From a checkpoint of a small mixture-of-experts model trained on Wikipedia.
Size: 8 layers, width 224, vocabulary 11737, 37.2M parameters.
Experts: 40 experts in each of 8 layers, 144 dReLU neurons an expert, 2 picks a token, a softmax router.
Below are experts of layer 4 (counted from 0) of a mixture-of-experts language model. Rows are named router (the router's row for the expert), gate (a neuron's input weights, with its number), up (a neuron's input weights, with its number), down (a neuron's output weights, with its number) and show model dimensions 0-223. Each number is 500 + 50 x the weight over its row's rms, rounded and kept within 0 to 999. Numbers have three digits each.
After each expert's rows: "comes after" lists some tokens at least twice as common just before its tokens as in all text. This comes from a sample of Wikipedia text that the model never trained on. Tokens count by the router's weight.

# expert 38
router:558564498451593436524515523500481554578523524600453526523482540473480507502407488477574527529476548606497562540568485414408487492532407486416554398483569435506575550527544508567460512476432433561497486575526519548521509578522451490456536418520456514538466414458454481513550598471420468574514338493437480439525484461568468436509424403513537472534541472435502421426517493555495434435541446452491485468501462476511564574443534562523435418518468505585466469485543487454585590490449507506533564433534495479450436532452545573520543530504509444449455432466506393579445444510467399513463456535494437409457424483520432537520457495462477553510488521478510475485498602538498444515426
gate4:557497599491448474463458497476463481547511627460438562565497472518386457485513511578528503519484504616530457520390485525423525469510474589479482504553580424476459448498431535444461511593442449472458564537514413468456533558477488519483509538507488540450458546555512505588364477465502447541516474466460514502484633421587471517524482483442589553477591457449478581462433468501530474550529444509515575544452498483505578487458568488499496513505450484485509447480575563501546535481555516433418473409555449518560551450497589498506491564567502494469378448553375541528494421440534459524544379523515521485470526424489548625487488412510533515515481530524441429543446571549479491490576
up4:518538420572527518490490509417511540385549514498494528559521523495465556520470479549466548483504544496457570433481502487476573439524480450461422467597544465527580556427631644424508492478552491502448497461476483556464505454432438427472456455510542448464574571432457551510467485507495431470525461511558446548482527489559495522442400555438600570576516488459467560529521526540581416474576427450481560525548417425402517456411531517499461423480551512484501431423515440491469535524406467499524488464489462446481459532396564496485395492453550591560503497417486478617561447485504490516513465538533497557385517417505442510444469503486473507468497588579538549573520478548598472536496
down4:413502512456568503447544533520535489505501550427516470524482531593500596461536434453484587460541584552520497497458500512513500425468479408507545511574499448521512486490498460507549478444462545509473552586481540499536412404468491548540526441479522485528515613542469487495452495491413585482437474467536437426481506531475493480624534534610568387486542418437489473494564489464433529450608358383514461448547469523558485534552527571500492590541571594508552497457411475449590504466468527460526583445622445427491579593518463568559509491469528458499488577533592562482464511481515450447528494537473483459554492515507410467543520474580470571555541504542549507484561591528498438445489
gate5:550446496478596537486462441584443480516490514520527458460483576497556493539450558446388503452467555539592539466560496470465540547467557538522545529410404501518441542457569534463480447523611506481457441550526492524589440509481529554525621456468512531477443481588469462517480473411499533516535389480423543565586574525493613568531440421457476515471452510469517498534529554490455564550515575539505534417466501531459586525510473515416418473544409527516543440542424550448534578502491517499516459516539531501445457464493504558564598451432542491516470479424410511477474501450575493531567515625545519413594471387516453561542445596530581525492554549466430549449514472464438531515500
up5:541463470467522429535515479580561484490456518500557502495514521559534470549567457487441577485478562607538538429452596449576551535435545554538555529535399469501568509498408467506531575522538520503544543506513457522526523446560472405571523520533520516520535497496464552446477506471441559550514482442469535556543395421468499536574511525611532423398502441325512542480449518517552612464557494473515468452391544527400432473465444505533502438485421521483568563502556460373505517512522419459525575545547509425503475529574513476543580530453473540469472484597490513583508541483445501515472555516498538436533469490517530600505480527512606470509509529529420463389551431568512551410485
down5:488508497461572479498477640537430579513521550576350477480484489523487552499351440480556437444459531503592460534501554475509536494588480521469533548521486491343431507632509544525545548567521502546506508537531537568424372450403516489505580567509489559551427588525509470523521414528462468479501423489510544474426585482552424420450516509469537510501516481461462388521500467535484491499537552511503494421533509523478551492452473474509503489465485524547513477481598574502462538434580507461508458462461496526472481557481519627535528496511528477432425484515517485513352529575493485487429432439589490463510554522529538563482497503428561570506415528487398528502496490510484604547458
gate6:506556455486532528518582424480533526508483504522520510567531622455577457618417488528540517429495477498545482549514558445451455486402486466543507551609457484512494511564512551500463460572527516412593454485568527531526529380523441523535598435460564517472450425443495432420551460562438584525515494474535532540555527443538515425525546515541559464480534428445461499471510553417645497504659465476425484528491387541446578560519513453558507510500440470506451537491519465524555628432496471493533515530480521554473464542453539521498471518520455467472512439498463532586514400482513377491473445493503557445524547469538543552496527466457478447457529590430470609403514547503455500546539
up6:540497439546495490502487466428541489494576509503440510458565602555557509534380495482591559535524405460500507537555468399502494454477516571605514532490480505520471467558615503546559473459474499475531526517503521554548631473569524481480476568493461517463518557530556479506514495512439506483526434445465465587520549474608579493468489527542508460516585503560426511472531608524551554396551518511475555493439504428480566520438471502533456485439398528521457420515535541452535476505463430529596518661441477543454352477506596484492439420566448503485473452490509529498560481473490541538474456453432505609542594542428519434452523444508552464435554575575494512553540463536494512430581
down6:480490485502487492583510470371453460502556533376484528475544487482492450518464509562561423504550471476431489529479425420545540492545487441504544451432453541533522483599484400501475536438511504452516454521512599465545508465561457551550482575491547470454472602495533504513585505454492498456510507469561437424513557401575530506520536504522592445422535530490511559503480469521581466488487445521450527490591448493454485576494405553495524524504492424548404538575615483535566479561505423484539498563345486556547519539490554498454495501465518433524391430502462470513537512491559489443438482433497583534398546596500463545472544463518495476436593575624429519428523487602501544510590
comes after: " |", "|", " on", " 1,", ":", " in"

# expert 18
router:564574457462491426469481479540469584432435580501490445463440443417505418484528484461480425481525451553468465507519513524426501461478502526546528405538512512565530556525516464506520451509570454506455498539556401546550486456452445518528488442486508529484478402513422499529504465443449393529555495492525476529440495564531508617461451527505461555427464486466475521532487522559523470475460498495558463427547408418552551551413475470434491606460413500577464557551542572501565479473552486395534474430501463486542460564419478552477595485594568463504450417535449407592473542590484546452458520607545570576538472429518488536512404566576490589455450525488528529460562519589450440568428
gate1:510542591579517505506474448477497499483508633442463500493531523420512530583474459435588467541470502535487400432596584483491495519500546490476587546534507544542504492440444505567483430538480492502508526558424521421499479486433533562558457359485497585550478408488499556433571511563492483530513428585480475588549512420527525572453561546487587448543541465504494516586473467502508515409592442508434461506428353503442484473548447558342523529454547474566512443487597462516521525485518492484504521453454460470504535454504549448527402493528413577521523460437456498509583482496478533467447512567490536474574517530547502602515496472542575427517455468561585520581443532522562491566465
up1:517466501516540430515459524449479426499528588466422457538490444493523459542530488514506494487567471473418433544555444440479613472379526491415565547517563535520509542442460577462442406505593439528479566483479442521517567438543530544613488455529492452499550514502452439493468564526517497436491506548472447503451489529528426486479454458374484508613561474471504444391469495461506509448529484490510567413506429418467499449465462546488522480442564531485460483482495554351578473484500476462449473433539477506526518462496440601586553388486499520430493449478452427550523453480492502442389526445506472537359464496596417545493615593502599452467525475473461491437503471514528473550540
down1:546488524513542470522438447636540458465488515478491479440440427473465473490590535413468415478505477471477551426513511485411522541535533536508434528501436521480508553497522409489483619480475448460527481470395506439526502495590569534534508491422418408440437565491525403497530574515530458502519447507430486444484499560517545488545456465458399473457530425484494532497539463519485522487506582363539503376612504532520507452522506478499511475454459540541581513576500518495487489477527528436444518446598437602465513430479463487475482531456586591556503559416555536499460459469395451566530592455458478388492510534519518536503560459625556478521542590529530502440477545427391575467507
gate2:519502467430578428559448489566499507571433548552532557567525476443479447498481651469511471514448451473459564447532508505647450437511529502529514416483414496463540592485532555520587433565528551469437462479503416540539513436452475523501551525517438535490514461555541447612522472447512452553536465460437537547446508506611514578543474626401458535523485518479443529489527506451496520506519505564480460574453528480476540409517439501511576520516415460531425566555433487570466461480551528518477431490473444538564458478417509460522504444572438427475567424417395486519454494516495520431452439595398499524459583462431545525571461449487481548541576442409532508448530445546508511504486
up2:450519567561521533491406460565546554522545465549481565484399536489602456568609535493500492486420505483533512451493524407520478451440470479584547455567414588545494539648490494475495478523468540504453493535539530504516428475455490407518484447485539506517503489489444494551456592477479598474514492515550509504504466514517488506540631388519568476477442490550516477446437502558543462613513454545505531515420449549537446466509499446509402451562432563507530485534545497486523506436479459411455564439546544454497576465494454461476450567452570408508471465549626542490516481555467447554501493440488498522591476456598554477507537539642387495487537461576491579504509460396472426556455
down2:447442568503535472465540477440493503522495499561575516546492445502471406492547505497491525533591504558412433468404462466527505549532512464579501489524550471478526513481460463421493469495475594518502584494639448528496534509543509448538553499492508541390464500461490560458552463491501609473585559566560503499485492560612504419505444501436500423500532571449458542467503416416485493460521533495526506538526528509614490560319566428386448529486550573491510435487500582551501489480465495513445503595495519419552519483563607415437481484506490540569446492518587460485412499431495466459500564461494540483537452459441490424535531533493525388511454538432436473460462469562449644471529
gate3:386472535522538565482496407527562569417583526472583413397514535456498422501528452452560540477459501453522431521531565412493584430502497557443576490554532529509463569521449493515453439491529427486507420499533496548470457445539479401477452557525577555421483538394434441508396427513456664539544401535489478458576519531466505432460545479487562480414585435520480469464510541520480518512494571538469440514454484494481471511565463497491554606509453514462505482483530566473523512531509484430408414468503496519476459489500536378450488498435549508497485475554519552482614475474443480563545445482576420440523419519445471537450415508526423511421432510489515447519516469459522437416533
up3:449480476466498516523458501498541464508456500442546355436507508508582447553495440452581521474466471444410394555434461495554553499477608525380485480536479563526462552588513472459461465517439523547481476465491488524486472412477471426482485580571500579405509463501488517491495468453398435516512446479474521533550516613506492480484523397497548540529527473431458461515465518606467484527550542500455543575437555507431524459660473547492467573580388498495478515500511578530502541522554519457487547433498465527456538533546514541466481453508451551475425510565539463490593514618428539498516476383631523468567516566438570507411450496512462542410525596476478456508451534507511432434458
down3:445488490562582423543511461455496551484530599508507465536511466399482458453440444590537534477524511505457467562431533646533467435440501562585384474529498436407452505500599487469508480571544476509512502520515514503474544496460507490514552466427614492490529575469624513488504451509512444566433453455399473572451502456480484534577506499456616523462544535385494422512470453461522495493474547487529394509377485506535541547523492521640519514466479457449442519541417517553495540507469478472453522540483534472556527559475498525513495465536488466511501441493478499455498491486457435525519542512552491442423520525440419412500564458546504348473412458430394472550512495583460380474564
comes after: " |", ":", "°", ";", " /", ".1"

# expert 28
router:464547501440442532458527502539521478609431483489493520426380479527460435540515470497419481487503444466463527458473530457464569462513490464457441421517421465489482568385478548524396523480514465517521414497491547467490507614429454437555393552521608520483543527443527492536551461507544451503524507576498494539419461439432548549487512513573512476478556578466448545545588523537509529567507531517440469519394529519579509571367487500532477449467459516560531524529468588495465430577506548570603439459553427546384499522510524419401476565426456515489496433491460466535501486538499492461448411600429540533498525541445563446563524518567405406481589516542490518542482475501553516530408
gate2:500497449531430497499494501500513578393609531568567556552437487518489505554412508532465608520494583443496484542388520482499514632473500540580522507511485571476440531512474509531488437531503620513439497424421501564460483478503580596542468564529446479479466550509441539522481505558432515529508565492516478453428501505534562580497477504459469547533515462509456464492523580463469419581556431487443512531489477439509461504448492569506574518559444573624460467432512557512450564430475454491543498481479459423520629558517515455502369391402554538422603515587484516511500497463504485616509448436433502524467599490516528423491468468557501520525542512524501440523573522500560428518586
up2:553535534466579500504530445475549618573519464469584542482433505544531471458457567523489481628543556455523465568496487512399505473436524536480504459535516586508548443465468543543526450517509567484541441436495498427502480400447502559550452594478433585514487501567407542515466501515493524408427583516453437427428465451523482565432550586538567395475525519457549577532446523489450469534556479622495552507498456524508538440510475598467558545540509562545566433545545503475521517412534509463518520552581460488614494522454420481450526381494465618499543461502463452478484533603433550542499388519482517503520495462469547553499482379507552557526538498490528515535537439476553568553427
down2:505563532508488459495536526421446403477449512455585488450502527515422454482482492405609464399469446578430488509535591500436499553539516479530515526470492508511547469474557561460528449599458478540485430561520438555627618461606456451480442508538568484433451432432501580581476401449540510535486420454514514360601517551475484487531482471472582536359474478473502593526544527483433443510513553534502506533456461468510475460507486450537559519474531493477493536428528432440481475553572488587503501525523410537551478501455516578544522530478515530478486538546432582518493518445501579458523525432547454541486471351468478543473418541480422467521507426569509477498510445553507384495504
gate3:430496463548514502589548504497486554540484439531591467515571512485543412433535454463480557481463509488475568530506537382424464396448379542520485628563570454534473491428498521531544430498517572459530531513464512468403543589373569409446470455438516440522459551447526516493461552489469568570414523532451538394456495477520461514552555471480585451574504490440446526405505504494528498451506560525489473479428529470579608437464531554463543490496535501548347490548433471488527522506466540513493503382463537503446510506501443525542522517558423473459604484458548587514580457429542467502557521522479563516475502617449544509579542480527522592523435515471526485569524524500449512464458
up3:523447486608555501466450498411491584536491489509522566424478485468453490504478428556440448487526496453431521443427437506411495567552507498452524503536465461460469560519497491526525430505448450564587538541486503494408528482474528531441531562473473484499507473458508483450415529536536409506432406582575524381526490491570544528512551454607573485477597470415548508454496458555502590440457481483506438483561507508520474453510451486600480520552527409512461576482483440443507571497454488491521595468539552537409454582540573421517465492621512463449469411447465550503603531460498631492573474518607526526459581573518416509427555483482400533525592532511504465554502495553440467558487
down3:500511544454579498540455428490383582540621487505482480564560526456547441517519553542477481509515472425509487466554428470449547500617382457617530534410517558500460545506470534458444384452571463520508642525503556507531513508527506493515503455491426470457564381549450536498599502601569507453482507452457528434487521488432544541456493469462447527569574498541464496489489468470427537456484458412504493532497509435482495540491510462539485532490512563449546528561572447527542489484666475586471520552466530494487431400476471515549529461548480522501468440619458556593474448502581471501525498504452434480623535432442482536501510424480478575588511510592506506454496503480512545576555
gate4:532468510500436433477538523453500457526491543435561491565504475544469457439484620528503443534509492422547464610587544570441490482421544526532441488563538460544565545565452559513507441553545533451512491472364466375496522509441502502436514584517464500460473552449483504466521603445542437519439500433451503542376430551512458503462556481527502440491416559555439474643550466492466461426479472489471490473457442532476497461464552560456510559557498510489547554578442562364537495422492506592582500464528580438462601450498529487486443562588515555452593518539495430501596559452512527454434491467487544584480501428498519490438452439486541597489511437566463502542463468527481476534491
up4:424509522419459490493470461506519462498459458516487557576512483467550416473522518508444523519548578479504565533537444408495474497444489506526530391495403419433691519535568455471500543547567570463465492381483476468473502406479464570527482541490560554483527506526545527536423516455561479487486453364462502505498490433560523505532471455511565479533528383463491476525433463533506525409469469515453509531542503477614555463519412522456489529627491443466591491548553549465478541446466489528521475521446607493371465459478463471461560592512644477573577488431550552482547474554473431507472519464489482463472518477491388461498496519487512492485534448443429444541439482490537423391540
down4:511590530451441501494520508433410502541475544621570440449497475500412572449470507497490559510516529517435438518444526533475475435490505441590418512536520464468429553533414503563404478461530586551525361513508581507512529468499490531542547403555390488530501516475516475482561503560488535480452591390491466504481525547546534484487509501485550547577375508548410468453532505466478429521524561478495451537459467548478570509588630627560481509407515452487494483576490470533464542528547437528575430501522463457530472531551496547488473523513419507521462590502560397572504552488546528495497387538479509605548555490481463522512481391444443459476452536547392502465554484449462517442448
comes after: "\n", "\n ", "\n   ", " Binomial", " Notes", "|---|---|"

# expert 33
router:417512514474482436551572551508562470597489455422481501514414517509515488507353416600426421543419474443448527386531563479494508522567555411617520523493583535520607454565457502448482499462498466495431387458524590550492478365461530546601563469579417481525532541516508503537460394484571537451501516534481446593547543485428431531435488511508450465494487562498531479487512470441481502438515526482464465498585541501469491432415522481454561495520527472431424489534490493554534438504451520517479534411520492431415507446496507485457491462495412471489475428447455472569544528570507506505451528445446507519466525506451478460500556445467560469509433606612379547465502516500443512470494
gate2:555549517416555502527466380589445554494530458498495536454566485495395488537473474462540426413383439442407533485449493511461559457460581476565557454597525398552461504504487463450530550521492463559513393488524515520583549440481481575545459451477457553486510504473450430452581593537556412448486528505461503428423445471438463551465546481479519442498446574537434498590494511423547500467519526464473526482566464516416506464453527513533443553459503566521427470504458469475518502463503484528570500390419546473559496469554496565492524477512455653516579468417504428485515476553503588491490459501578457466534476469483465410469419560588494475423469496555417522571480537516467459529619
up2:493446447434567453525479584510504465443535525540491451481497498509503466502424451490465532507479488553437441459436455481418516499478519552514391412440557491514498455494448596411469462457538461544512506509545519621490458468505556402533475502441516501549556509484503490529463542601430540507516467513588483412409468500540491548565462498548551588514550355528439459495453492511366346478426446591557435535509430479505454506453462512567549493568514456499454516493576516495541551486411599510516534543463478517453510563511492553533536566396444468389483462478511453534524377480499476515507468401428486487503481483447534388539518424492615525499543497558457525524390535442493524461539
down2:521468490569522528521553458512499493519554448496442458464540443476555516497471463491542385489510492461572457409474519506461435515490453506567479514500524520425505509446495515479596554499509538469518456575488496593507511505527521593523435411430566443525425641446478526536529490482466501414554535487505538533492523529504518517508504550389456493446536534520403519449505530466475519513455499547477547551518529499434483531485517486485497514481600509482536559435464515524378480541487502538598429296477479407558468556452538533547503533515498430487583459520647476497527459371484526492526538453422513556439462470553610569488535550359529438391519466527475435433459421459377499506493
gate3:457536493508457467476482506408464580477491436519438508504490466487595472553486566550484467421526474502526436497458509535485504522496533416477527576522574481470494585514500553444502500569533510570404530448587464555481391485488434386517480424500496466563516363512530515398468529457523530486522451575511501464478566554404516587469495625478434514549607575549536535519468530412486479457463504514428482508510416518505548479355495481488481451473511435468439460496477512557530487542411472540531521637494549464440457483490522430559460504449405554490460528478476437537614423404577542548491533499450493464531473559444525507457491470505596532470382552559535479582556544519543407456494
up3:482468593516513481523453506406467522518493393454488551447554445530527497485527484577551423455450462512440482424476503462587518562532442524558556498652463445519535610523525530552558494547486444503461466517485499545466481503537579527515508423536500448407501538452478489511501455518597506533508588519445592481456489512416506471607442464548538518567534461444563538631409492517486611447527597549404514590465560546510500458542568560503481432465617500455538514406464512452399540587501472456377551566519564481468501467532414487576627447455462499486516505488509481528475491453505506482514556426492546489487584494575407508510598517471525485488545475508420528509568478480492477509484
down3:460490547510453523502438524414399526389551402592514478430466530468488436489515473519424506447499587470596586463482496510472556554488504568527518542446503489417537512432538432601476538418461469512517622556454573483538546465473475448491492419477542423519526601497606515502499594462620508511564542518552530515456523513490550606541549493487461490524460444506460532545535507442444475469490553522583497428496505522560571437464552438521527427455481481538506403447439474449578472465497449436545564462495481512468502543517519537490490563517528538503550429453493436465533474497426410570376515524463410552552494630535470527468436457537579580578455556455458443512493512473597528553497
gate4:483384591561520449530518459461546506499469508473560487601512547541573475596443515593392467466520507569542510443481570489548462468496592474502504507551519512528542500480510463426427373499465404421484517473484545570485454470448540505473495443457426535455420452435536522583524498492485503485514528486537445490475563527517445558455517548504515597621509457574554465527484456503525518413473519544467456498523502534573505490385476531454531508467562541483377454523485624531601497568511505494498497528478454447530494463503479520421495430514457524481462593415479488524618546522479518399540517547513606584511492447504403414503462415463493381501472450566428555563534567464530494406509
up4:648548480516411547408477492538502438463593491494602505524484450545511542503555552520480566485390468510550467464459508492485491541441518521472548430541481576579441480449540442502496501471407593457556462530596509441406423528511537430529483491484489480575469511523472499454580477455489493423489530564438557521546472484630519582450489454443462512432462473462426507490526445396427490482513525557616422423507467483466562460537509501520635488472556490542444469532481543502460496459503413548460447558491509486507531419482439536506472401512380468455575416514489484492397533585513457488552492506531453421509471417513595461435557509506573430491440568527477504549497478550468523408511
down4:526494426504413444351387417593513565508540482467468547520452476606477654559522466457468493434531557515562480478634500431528602573514480585456528420503557519508476482563494588462468564464460480497529556627458583505466525586547453379442495471546426493502481461547590509483524507498545435532482505503473455526466442588529464445416544559528455516500496485490503492501491482486450519479643510497488529467591405484513457462381487526544538522522453559546464550473501509434476510516403514582568504510458437552496493600531544498490403475472594527553454496535536542448459538522494594520517493526499528453521539435520458440508487521504529566518468552462538528519482538435524455466512
comes after: " V", " C", " P", " R", " c", " p"

# expert 6
router:530448484577513488522446415439529431508466526542594589464495497504535523523533531424507552507487487538433490485444434485511520581527528469468525549540484449464445553524457521524454411507468499546567510513468424510432420488479486509450450515441467531492524495428359501544570509488485472539483509381477510402405459457522438525475524561520522574485527499596572510596564510478500452531544532484464515464517519510401549392444435444402426558520526574543507441491495614410456492598502480540523552573461521475535591537463501429524429486539478493528569423472392444620515613464521534563463459491450579575519654495495522472449537571583490452533494517465483465595525523514547472496520
gate1:457545554478533420527522519568492483498496535566493484468451526476571454491491534513457473463508519474602384483524544540448494558467427480499570498512532560436454524619486431568455420424506499511440528544417537494548424476486563463500560548484469532476484456546506516510547433469461441475490533445492454475490567516605551506527564506499497477562457572597550457413447547625453479446482469555505558529514559397538450529474506532480512464581470560536554487541518539493510493601510530536499560642489454480588604476634497397443415440516403489416523494521564540561598553561434476588487562605522481506515496530471445573480466423470556539491581555509482547494576471554506562538477
up1:432619564483438573449511493475477499558528538426541594489414514583439456464538527514547444526481483444496406572496449553489520591593558493512593463511501552598446512449494511539524514446599515529499412517494455463459426571500625477515518529481456491529542534398565481532477538548491445587531521446445552477582399461562527447511547453511508463533494471536440472565527507542444510510549437516615487470497556454537414533547518536447587527522504536565537538453518518529534557574507552450559527497508518446477569626509485390505441485521499459445470664570485487545503506493509497474472483615603524479482533416465502491490541549536546442478517443505485464616504456591550459491509
down1:490449412595466540531535476471528389510427559463517470535512512489556545541438367405538591455496522582507505475541545508546552557516518465481487610550501495466505371513476543441445623488468505480529434537582469481605487496526502442440493570321525535461493464586489501566542526407470580499476457483495570494517497495485446537450526550467523482497430476500511468517496431401553497515482553429408424506561445569539474495525529458536493581497451471421560458440563488447541510444529416490496517472500472417603516481525424554474537504495561536474450492495508507466494532599497533535445478474534521531534495567461530494426433436542449567543374522568516396536445531574485526527560
gate2:526525516502489556530472501569555532529432436570567486535503439514490489440520477468601517433500453465450594398405478533506466551591434459636551353426488459453605453565485448412484530573540440511409475453446470439569463530453593546534450434537455557549512520421521543484609509591523520530600498483587420412490523505468539516522513542412483578541535541476498527491523463445457474525460499497462573437519597521482457483496482442522474513484505518522535480538496543504420492453444529538505498525524475540530378531593503512413534490488549545530543471515501507513546492565548545472477384473451504466405427536618534443530430472441518490486568519431590459521474462510467503546568
up2:504447544475557577476510517484489478433519561411525578427493606481519502507408495410470517430517514527425453496467469511444536582566579474507556526519457499429501425526502575467574531432479559503473479458501501466412511470581490504515491565470447464535499460486478527411562499535455475514479571519407461463533531506508432503569596497489496543490511475484525487421487592495536438494624575546516539455543417489544573512590417434460459405473510542492586591415434598452544418450542577526499515541531494569466524460600497566521579586548528544561461462387548564505543473617483546482484477455480530523463456496477603532411548576543458526553577497473555585534522490433475507552474
down2:466489479539473505490531489461519455438483553519549468500505443487420438568454508535444482582423452501575463451493456513498513448469554523419528556397481551564432572479533529543492733512477449555586511543476490454538437489489473451437550605493486493512471425567549449539408561383541519463507439576559465545448480503568562560474533433465526499468470575576445529592501552484527462562508475411474515523624458531497532527552611517499559499508440508480472472514509435522603452471545565489485388536521536508523538454447499431541405538453472529443529502538515532587518454442465526517477592468548555425530432522484517476452470540548478486562476481553497518552431483581487441418433
gate3:494537562523519472493483478537514469481512453529588527481512468523500538523485434494561546386516611584442553516503438393445492509409451580528513536465511542484516574463532516472498504558438401464576514504525544558420483519536499549442539520534517542456524514524540557478488537602482490471489452451542405617627477514490544538579483569464503533524571414583496472464515632532542532518490543477450519521537457515484417436594521554520578489494565463378577582431493515455508600548545492581522556450394583439478527517449533437571422486480502512487569534426531475454430471508517571524522496530484514545436464360467432460547528406581541479530533455476510528507520521598507528500572
up3:509548583496549525595479470540542541474482497469522510542521480508570529484547460481524426480591647457565528602504513480579508513475534491476490533496455518431355474476458498474554520421511486450478496514514478532415385529502505397339498476552445515566473521491598514600458543474425447522447519436498509512540458438456528564471480466404455522549534476512520478509483496460548534461548539448532511399559504494487494530550524566487527473581528484495549547401495478453548468548407479506504476432427518533464604531524505508494522506479471522516605569439421549506507512459534593434473457688480473576503537416508565543496562435510491488614615497440566515530479433492530479510544
down3:483512521480495411411534474560573455473516527555592537512476468480546490498548595522444615510438492482594516418422579505454476434506511551453534555589441464485489478503468459460453474407400505491499531536459415448459480541484482473565496432499497510375472549501599480487487447592496446449523543481542575526562498484446428530597372520521496566482501478491501445495525463567440483540527476558486507427416491478519413548520507465640422491520530542491481523504450521600460476468559538540561523647473475509471493491450474479566442443507543514461450548514482561431463520540493476460430526429408460583546442452453473557514493448464491465403525521451491499528543584537652423458494
comes after: "\n", " ", ")", " 1", " Party", " Team"

# expert 27
router:515523524453552509449551493459561560525529515433460408441474566548481562426470559539555462484449532459497497364500546525535496431515547409435457595540501594465522502527480543521604524516514583460526443561492533433585396457422494429535447488450461442574480478504509422526551562518534445485420422553523606487515471548491526481542575434431524566548514456380558480521479414551419467506528452475551529482437571492515534465476464443574551535545545574537465541526481490487408480485464505425448439424395513430549456461570544496488471540480519596451464546574518537479520550587441458490510570507493525550566511476568518543474547519549580464523467475603572462496390447444518499474443
gate2:442525515553511470418553441502527503422495531479578436453399542447464520462545546459576551495521545611590508568523481556503553436541562408446433534525534484502437477521397465482560459552512492516463458460494492500493510520502412418482549483518561403438503544551493542499505507540555579580567473528581408603573566449510381498478447521507557477551547489524526374509560425460411584464576527430561468548487475442524494400419538492492465580451480513426352461547499523518448540471462503471511552547485567510474525561491470496535543496547491465528444512587472421514518441573481598488563421429484499536511579557468468465480509470505514612557491429477474507455443466512512463561454
up2:456635456501467421598521473483492504436420550534595460526532524520464581461562465579552479565523507536540529489503516607481515555597387543541444533495573552516472461466361477465454526501541498452544391506559511586409470564547362478560500478460476529410489534518495474505502411653548531554550490577490496480370496534535474515568486506482486482434517453452593479541476508560492525517518459525527526553482501556464536540427457474561537512523555471476439514515513460504534480447510530491558572483496526475443483432515504569473448434430412527510418539553475514461478500508437504567469554447513500445490567551524493413450536569463561439516452470406534636499514520415429518493483
down2:509598476515487521526494571483458479424478527453541543544430539458448507610544559510569469504490483462489578512540409510447502554474516434494539445539454463489532494445480513440487390478476454520483458460514530564486518485535565452582554523480469442544542487559545546450478485617543579537492539466595415540483516505491584499444329468479545521360475580542499499538464510463531510477600532518524481555449497466437400474463597487475423517489463536380450485497505445497522523418499506482527666575532415497567538568508535541556545435531505450498569421527463491587422565510521487498473427512465421436549522528446457425581563502475428459473498550505548505417483505500447476600533
gate3:462534448559526585415518440429470584488401540502479476469603574533543514426552515481539464511433538583588488459421502490472489402482572417469549529497561551546534405541473450506472395527566519547493520430490491531533497629491453443560443514515449540509522508524458527540436541511524455623548464392519509457540478628473444471472521458455457518534522551500416556519383478507530504522564436561583479551559501423527564509507531527536480515412528522506469480487529463499480514503537550438507629572515501494474563543515513501591564541492491485400524463503471499524510415484566538495508489503475402558499522511489397576588560507552517533512527444432476520551551542417439622530585
up3:452554421506445515448474491433511508464411494522584424499533591484577499433457477487588514433545521514561519452461591518524524490560488518435486560501473578517584400550476540474501536549401533493554474428489500538619391536475414481574430487370492591439629563515437510542437501520583523509541537510554548497571528541439542531558458536457476532505482489561466533449526542455607407488557483524518393564512450423546526522579491545543489465427587450432464586472551493510496462546533605489518499490480463525522606490512545525537561643560541482434535452455458573495502452468529509538474461488448557495540578521478519556520521529472415428551487484482477492568545461480498509538492
down3:459497481445580514478516426444539481543493473579447523535586512517590468451603449535628572517517513374550516452465536467507423518572517446468524460480504601458495511470487584465461604532441564476502399501465554432507552376575423477559471423440502466500548504531489426498452408540548593531475538542491496549423459501547440507489491497475543506493431460538447537487473569467519555503482474556487471523483399486503485565402347538522528465559517532460586595467492439562470507588466534465509611453537461518467574547487511481548441492501566534545530496518464508537477472502537502513471409470491479547640502488550535383465519549586493597498530539508477508530551535433423512462486
gate4:534519447447601450464542476544453436484513474539424498478503525510492462520458578426516537482592437503510391411470527511446514391391543511581359455542481492526537520567526426590547551471519563499576454572526526513504505437515487574567515516473414452545480590520496400484509576465517482468514564496495447526377505503545488529507468496539539591476558494519476498543575522534513489521539446498518456522561507502526570541532424495470528471541446478565498510500450477412513615425430569534494463449468481422495508468518386549467544479458514479520485446546538478521577511463469425555434459502506472655486562468461536469421445463590529498501544564481496522404428455542582461345484
up4:525590485498561541439470483491438431538395502449423500574469564537425589440557563523545435478546488594517488519417418461472540499539495473566526474564424467523428570531443478418538479527477588530579496582489496529479555543506519474526436396590520523460437522447451371505415493516500440529512511499524475506484540517504477585570594482440462594543532450551416581410567491391456446494599405511485455529468485571416502497532445518491474499521563518483559505596488495488511482578544397431479527533495567583416526456529591495473492466530469516496513496545537537516517508529487530563406482537490550580518485505454561486629498475535517461455496537431446496527514436510520532375488
down4:512492496490488444510460520562507494488583481509454386530586558502464520500462485494449529472550512487511457400498467467564520529499554531491362527489530424555451524432602419518486534438532490533440459487497549576552460503559466492502501406561515519531482538572606523459408479483466504445515523607515566517515419458510476477487410517488479498468630500496444540460498442590464503544482521405479458536422467495548547535478576460509560513505487483474541462473526463521402493451628435596561470481553450532504602559582503471381438425523524507504491473476474485456491449460473505578493615525418530579487518595553494494433513502416477498425551559656546542564383505509520551485470
comes after: " E", " |", " D", " J", "-", " Ed"